Experts of a small language model.
Size: 13 layers, width 256, vocabulary 12407, 30.2M parameters.
Experts: 64 experts in each of 13 layers, 8 picks a token, a shared expert of 64 neurons.
Training: a variant of Adam for the experts, 293M tokens, 8936 steps.
Below are experts of layer 6 (counted from 0) of a mixture-of-experts language model. Rows are named router (the router's row for the expert), gate (a neuron's input weights, with its number), up (a neuron's input weights, with its number), down (a neuron's output weights, with its number) and show model dimensions 0-255. Each number is 128 + 32 x the weight over its row's rms, rounded and kept within 0 to 255. Numbers have three digits each.
Before each expert's rows: a language model's description of what the expert responds to; "comes after" lists some tokens at least twice as common just before its tokens as in all text. This comes from a sample of Wikipedia text that the model never trained on. Tokens count by the router's weight.

# expert 22
It responds to: Nationality words, commas. Nationality or country words and their endings in opening sentences of biographies, e.g. Icelandic, Iraqi, Norwegian, plus commas, list hyphens and final year digits.
comes after: "\n", "0", "8", "7", "6", " United"
router:150090141112100118116156140103128104166140113107125130115079179152147149151158140113145115105132086115115163110121109128123110124141171095137166163123155127119126172154157176191191115111137097112126183130112101083123099113174104106169166118149121140122123194148069141164106115120085102204040133161114090122179132107110144169121093097100121048130082148085118153161120180125090152097130130145104160132140179199121163083069062164147124103195129103072165134127134116225182092165102065116133125132125095147134169150141119083182172131145109137114092085125086107079151060155131128154117185101130138179156174149154128110117117089174168108098098117146074168122116103093124133050105089129119185152101065119115085159139108118103073224137118134083128122092198118125171136119124115
gate27:094184049198131106122220118126156072132148155137089147120139145137106155127150163169119098153133138122123121102102083087150072215147152113110148144160100116168167142105088129142122145081081106114116125137101125188070123144100161177137148157095118133136114137143153145111134136157130104120134139129084125125204142092204145086121147071135164122078167165124180131160218147130106142091121118138193132143139150092102117097142140111168085141152174223135168083170105108172125155057089149125115116134101142103069166132159080134144062075080123107128065114127161138126139163146111101181188158137147118170101134071076162187133103084094093136159128118116148116170140102096128132166108050135162134130134136191172126096135084165103115107176078116128140127146129155130089166118150090
up27:123102129095083132090099132111135070150076115130142200091154112074143164138091127107118181164117141149137106128160173166156143105167157170101164069110140090145188157128154066102147180098129055145127121204112123118158144154115112152143158156159148109090141138113193183136085170144139107123114109112130191120140075125164147139115162174097146103107208126140104056097101120073167129095154068148113165129117082156128114105136085120075089101167177160125126097146130113115090165110128085099091110147117081125096134179064127045100136163134128135102096120099093128119095128144184077175149101201196150104123106142168191117132131139136101139090054104166117140136127134128148160133150183138122172148152115224103143113159148117147119152155180118147126110122122146147090229130112137
down27:157119124149124141119127131105137153201124141080138102125146135109089166129143103157116114116133134155151097128135168126146136110095116207125124117136119162123103151085111103152111139181131102138144074132150085132126120149157129120109136133173104181105156131197159098156101181158149128161107114078158080049044126143157093102143151126130093093157106160107095089077116103086129137110158105105136190156094124145154183141095186115115163076120110132105141162168154168157165139153143114117173151144182097139166094151119128154153157110255144158152145093098119105190089114147128068161157075149129107143178031120092177145134089182115072087163131076134125104156137160133111118128170134086121164155180067102134171162182122140183096120102152177152155086084092159129151100089086085

# expert 58
It responds to: Numbers in tables, infobox dashes. Digits inside table statistics, scores, IDs and birth years, plus list dashes starting infobox lines after birth details.
comes after: " ", "1", "2", "9", "3", "\n"
router:154147085162096093124092133178202155149073128098103095088161100113090141154136119132149127145111127138122087098143124118121085130156145131138093116126106112141180129151157101162115097147130140094067119109157190163141135203109140130126113197167154134047096122145218103143084132144131066141117111124091127154107089110156145121077117098137108088055160124149184084144075194131095163122176110148110093166124061055113114184101177136116207131175108164110141110156094133139132164072093118120151114139148123155123108093170131176201151178074126178100138172125135143149158169033108110149145161101119156117118128130125160124124086086140151105074124079143127117154119135185126142071077104135145128125128172053116153173150116132094091164128050141077124162122070130125126113122159147
gate1:079137128093152101095059175143144152080105089152104107108154117152152141106093083172097116129072102154143101114124081148138112129128106132075103159129126118094094142123119180139099170135185151080067112122146149130156183145063117142119066174137149146088106105124126123143099085138191158125140156120111148215167139158080121126096192126125036165148072068128158162114089129108113098173132135169114061132086122138145161176071124152139101113139112162084135214076105179079059126137122105102151131138142139065127094156155099119132098093121107148162087165163105091149113157106092163123138199123130131147091143130127193085065129138139112072173151101106042117130100098138136130117130100140123150171124115141077107164169193151104171130155064132131117109116201134109138090117101128
up1:150120174137098153109111156115197121121181058149100124176121107114130100090178096103177096104125154125110167139134139153160106094104111122159043176118141170117075127152119146177101105153155105121166126145085177144192101107074107148144116116106178134185092123065160103124110130140123141088096101140117100135011162079101134141081143068155103110129018147120148135132079103154138090136089065140152125090111123136176164112147139059144159135134094140136139111132156127132136144132120120145158161142065109085118120117158116091148128132136156066161145148078153145194129158105121171123151124154127088116169145123082113101112137117139072098137144118155105101105112127095192154108182111121092127106097118182097117109104144190089108093179222127168191125142150143131073051151088091
down1:074089124144084168168096106105151144160191166134114057158176149104157178125078120135117132089156135154133128107135150134128105154134141123083150138172095094081099102136134107173159140121103176190137157144105107095090108113174119089172139132106135167144135121171109173107135141177152140105166178119130176130107129079090137131112178166104145036090082052165153110052171100151160172154125106142077119090096149144166117172168129167178114107136116120146173117075156071126132114151148160159094140098160152102153165121138167131147180148097145090125130148090154183094135150142144078093148089194142146107123125123127147139121103077086139209111137144156193137156166132106189088064141121115138132109123150146210140116195116098092108115161200171048125134104122104083114144106164075

# expert 56
It responds to: Infobox field values. Spaces, newlines, numbers and units in infobox and taxonomy lists after colons, such as Phylum, Website, km, kg, Actinopteryg-ii.
comes after: ":", " |", "\n", "-", ";", " mi"
router:162148134123098109126104150138119133148176132106127156052176105175091118112119122139087142173130115074141050107107168122111138143140084108117077172100116167132164143124173124229139078101141108153133134061046153099102095105144116096158149144147096130129149143127053118125092148122110179110128162092171093138132106148142150158166140126108164115100126127136161148049084170141139114149148140133131085137132212141104183102093128115166155146054110156137121114140131116192130183140120109142147134090170144134219023133132110118118075121079189131124172081133147107086140158088110131124147136123127163122157127120208134120162088139115067094129152097113136133115110088195097095155053152100125144196125133117141113123126115075101103099033124184127133183102127126170120118092109154
gate1:129101132135097149154102139135071116123157177157154143142145112171117110166108129149134116157117158130141079109141107015141177185085127130075086099102216161141160170160106104156132144147129096164112110123069127136099178105139168139116141123142176115200170172131082132123075113155153102042141098094161144139161101078108133130133059140152149148166124045100159147103178112112116141139109115160062165101082127136133107105155135169167077099079076080153124114137120132147146150138154129107171166158138100144149106125176091142137140179110142124185078127121177093134173088155089123183193159180110168129100077083121178165119134129135116104093183135144116113148079121133171086143141076177208101122097101133086133122149094058073102134165093091119144139100126115148127125101150186
up1:157106136099102132109119148179088147137127087159176106097175178126118151125098134094147106158079122110105105093115140076161185110117081083152127089167131134173132152138120114147067117145147082134183064136066149197189124127140123137084118097160163182136113156165095178099074092127155161140125100155096169162120110070104180148086123112176144064122164087160120127124154131079145110103128133173100142094078140110100136088158129169179085132104076110121138138133169137135134122068158164175166125136138045125137131095067054147126084170142155183099132152099116161175170138133136155159115083155119117154152119084146135161074185238151131150102128161137107068124105109170154135134152131240147148121089154113136084122093110113118124145158151111136146140098108082186153121140172148
down1:127077077169186158156146090170137137145141127082155199154121071147164102130106108156176086114090185133134147100110130144115133146106146106125148099124105152142170110173090116121111126143119119074136138090106185182158137162112127069148076107087107093084124126103183125144120104155134094149085103135116105059070172153099108104178155158134174157169125146133091156141111109133248091123091147194111139100129194160180210113129132116126130072168149062151127147140167103142099106115144102136069138070087049095060109101114158174099133097156086057108146122192129096172116062118107120161187160127123122133117137105105139091141106108106141106129113154115087082098113129130089099163146146113164121137149092101121098184126141106135114116158098101119033141146142131169129113127128074

# expert 36
It responds to: Infobox colons and numbers. Colons after infobox field labels and digits in military unit articles, scores and polls, such as "Commanding officer:", "Formed:", 1,270.
comes after: " ", "1", " (", ".\n\n", ":", " by"
router:164139083160128163194103140113132124195121163135119054109169112085162105115164129147128148119104185092087157076147143105123073215153129128141119113116069159097146073075143161122152172108073091129155111099152081074088107096095110121094215086105140130144112113099140122137103093120096073185114124085159206111108153133113133126157115039158134154136115151151122167108160142158157072119140204127177128124085145121113143056114133145139169163095185151150067134176103117146152118091104204143120161129119129117195120169115170137175122098100145153144127125159086118130123145141170168177169085095141173084111143107124145187145096083117180117089093077105170161162104132172117109175120095084155165156156128111138122126060125124156145107106106143125152156115145144163187138107158153
gate1:120127107132144091142170129134157174167160135162095159118132172211127068107146145157206130106131137145138144074150173137125142141132112151093081103071114137118134136067080118134092152128095068120112148134106104101173104126146133145166147110072087144150191112111142096088139162144138077158186092141136126175131150170119147120138150067152152117124129149087141157132151173121094112143088155129159197199148124139129111099094173119198138142136148164134118150126113162223138130121121133132126152174173129087125205105121122120230094120128138130134110130078117194138128042138196138133160177121182105109099122069092158195162165125091144139116090061147161087090120159141152108110137114128085158125140136132123115117145080183143153088103138142163131187103077178048090099117106182
up1:094148145121133101129117064113158157145108159158153162129135070151164117122129099097156133168146179130085077136157090126132127091121116149095137128079122111098143127111098167093138088111156138094095110146120120126127132153107097162177145146095137088144093127090187064142166157085153155159127068177130098173123128099187163152100136159139134161199121131135129126125131030116097167146097150107074194164072063073125137152132115069097130149107130126179185080139116088018140084133145086100118140159095133152149120155104175108157150135120129118205203190092187123110101152171097138129128126124086141122102109112101117105116106205139138099145089096113118129082106140141132132206141156074138185144192076131127087107066162163119120092071187129170115133146157153141118104146101177
down1:136119101095197165142089061156100107129219062099196093158098138167148150124112159082153143118145120169200073103058121116134094199128095155126090141121184144063104150166135139109064090165133081074123084088113049114113119131126112145108141146111176138106117098107139140162135085146083147138125099149148130231168154088136095105102156101098193168073081119136124118123122133121119104109178120134134130109151112117166142093148115108120133126137163144116136139106111135089123161127186121146155145126112127058096161171144139147125105123155202068153159074184145123100106132169172158112139143148116134159114083162121173112183102070112143132099076096122100100161147094138141151180182117117143137125184086134105104101129121134138121135076123148158163112154167092149165142092173223

# expert 17
It responds to: Closing quotes and digits. Closing single quotes after quoted terms, score digits, and word-final pieces in lists and tables, such as 'lead unit', 0-1, unre-leased.
comes after: "–", "1", "0", "-", " F", " W"
router:129113137143119121140136082157103195178055189086145135082142148102137160166091164132118129114042109103076167175106135124130108124149102110147126161107110112152146111108105103087105163067064112131141129210100133082119101156182114110080138146096183136140171153116140145138085115166113126166124157146052114120128169074143097103127139081133187147135105143117146118159183090094133176167164088081069213159141153088098165144125063196120083111130102133169130129077123149148161169066139170143148138178150132150124136090122159167109057109185096152118101142088087080148137102131178163145112130157089126169120112140102149126153138083088150157098154123126124173141078134160102132084116116134119189143102101094131122098131139081094147088060146091052118097094122120121196094149151100
gate2:108181138102112222091175123142104135108144061164122088163117146124143179050054117147121113158192113089159167123146111130178168139146136119192163140122114113128137091052119153102151146189115134118130117172145110101121101107137135124131082127151053168153152166110162188122092133128123087086099118145113135068124115114157104127143090149152160096127132115136129185110175134079102132125175137145125097151110074151090067117113146102127161133121150137109107123130125110097155103076208137176138115127119155214116119018132134163103131103152146083171082181099187110145084097173137173153072111148125146103112115091094137127121120139168109119089112145172165113110106143118109085125150143138151172188181130094092106101157047127170215098101124123122095184151138137124074107126092148
up2:152112148126062165096230100173153099162131138107137122131119124159158122112101089141066113095152107081152195146123135089130137100103085114122162164128115146144166114096101079132126131111114062072097117193162104133098094153169164146147075179193078163137174125137122177153069121159058077116131081177074117082141162077130051101141091110101146089108091100149098152152113159149129166151226134112122130167157122122090147107118148113123116122139153114116121117131106093137141131110108115109172079158107138177157152098082138160113149130153127124081071143136122135089131141125182179132163168112141145154141119080109122135140119095146200147115090119174166158128131120158136114084162153166126153185153134119115123094210037054127154092152156145105150129077136192160087090146159150
down2:160156138165113110137145163114131082097154119101063154191126078129128160136128124150112121094171091094176124135093157154136153099099103095100108170130087095115108167115087180110114090135139104131111087078051093089172107124109134147084155113095116171117153168169053112122206111164169153125174074167097140222156073135134136147088115086068123148178119087138133107120149147171058098105175122106121070060121120095180170095147137114087079151123100028121086064136077147145147116120100151101158120114144133084121117151154119073113125131089112160121153117156140144069142107142160129173106144115154136186104137132107202136125116082079149088101083119129091181143102141168122049167129106139161080146077139151119120118125126121156169135168169113124129124090140150133168116093158185

# expert 40
It responds to: Coordinates and digits. Digits, decimal points and degree signs in geographic coordinates, plus year digits, time-zone codes and spaces in infobox dates.
comes after: " |", "0", "2", " /", "′", "°"
router:135134106099152106154151155112147132161122130168108126163071098140127120152147156160167129146185087090202077109149132113151098074158090138110077170140174144148117155128091224137123087121108105134068119140041163114116112099118154092150110102188113121118141093151104129084166086127117167127121115081166155126119206158147093138100188144099125119058132108108198108109110115156114144189167167172127122151148165148134147101121186076139155121098112109098142102084070109183134128202107171120113087093106126145092104083152104098148149086060149092141201102152111155172149202103114112108150182070079147137162177139164081111169126120121137125118152099143158108176119163152152061087125139127148159112147163171156111131143077144137168158056116101097113147146155177138111063125135150
gate0:226168157154109176137133142085163155153172128138145121177106142150156143143106119130174115134154131111147072153129063131132104124091134144152076173141182090104093144102144150121121101131159161198141131132175163138140143127120077083062157214108130110158121123147110164101176182156120059131089105129122144099121118177150139223140113160068111125119069160154124156156132157124071103128099110177160134100085151151098094158126138115174135125116116104138044176073123104130133103124175118186106139100121148112130096100093123136122201106132107145169139170123102098146089130121092114191100105103141122133149115134119111121176164174180160160115100142081158105149119145177087169095132140122127079129077070161060127217127148150156191140111060170105129172175105087097142122128108187
up0:155185162174118166133151123126166117166170115149158091143064130171121232144154136100104122108110162105185148147136120113125151143088108129138093156126125113092108155145199121104114159104143174203123146129128120151083171078052143111088233151085119147131131122095130129111121124143148144139132119142104178110093093120104110158139131125143109124255094158164128163130178168193098117080169117177156134055162115140129072084168086158130152118117096101157093163092133152119171105121145172162150101123152098152114139151128111158108152154134133158109126063033129133128100130130084132181117090123128114125166144142082141183115082091137171120119135122098159165156190136167115204101137144135137102160130081165098197182057111136151123111155098137126132165147132133086143131118105160
down0:146152171143101100177107095120104082220095105126055124125164119154119154158170159058130110116117218125144100130071108127142167111139124080141149143088120119131097124145137106151076160103132105142121130133155126153130066052085093196104170136127165096108078062166162138068125134116146097147128096134086123118171123144151148128165140117070140101093162155152138129152144110110134147140188096155125161084084127112146110121081124106179112089131109071115096123138118112121092164145124087139124120149113127069152145150184067118146131121144142151047085131135169130086140128146120095098087088065181117140106112110098058120120080102145113109139057137070168125106126140128131130063165129131125107137135139148134137110092132180210111064149105160114132126135076054169042153162213113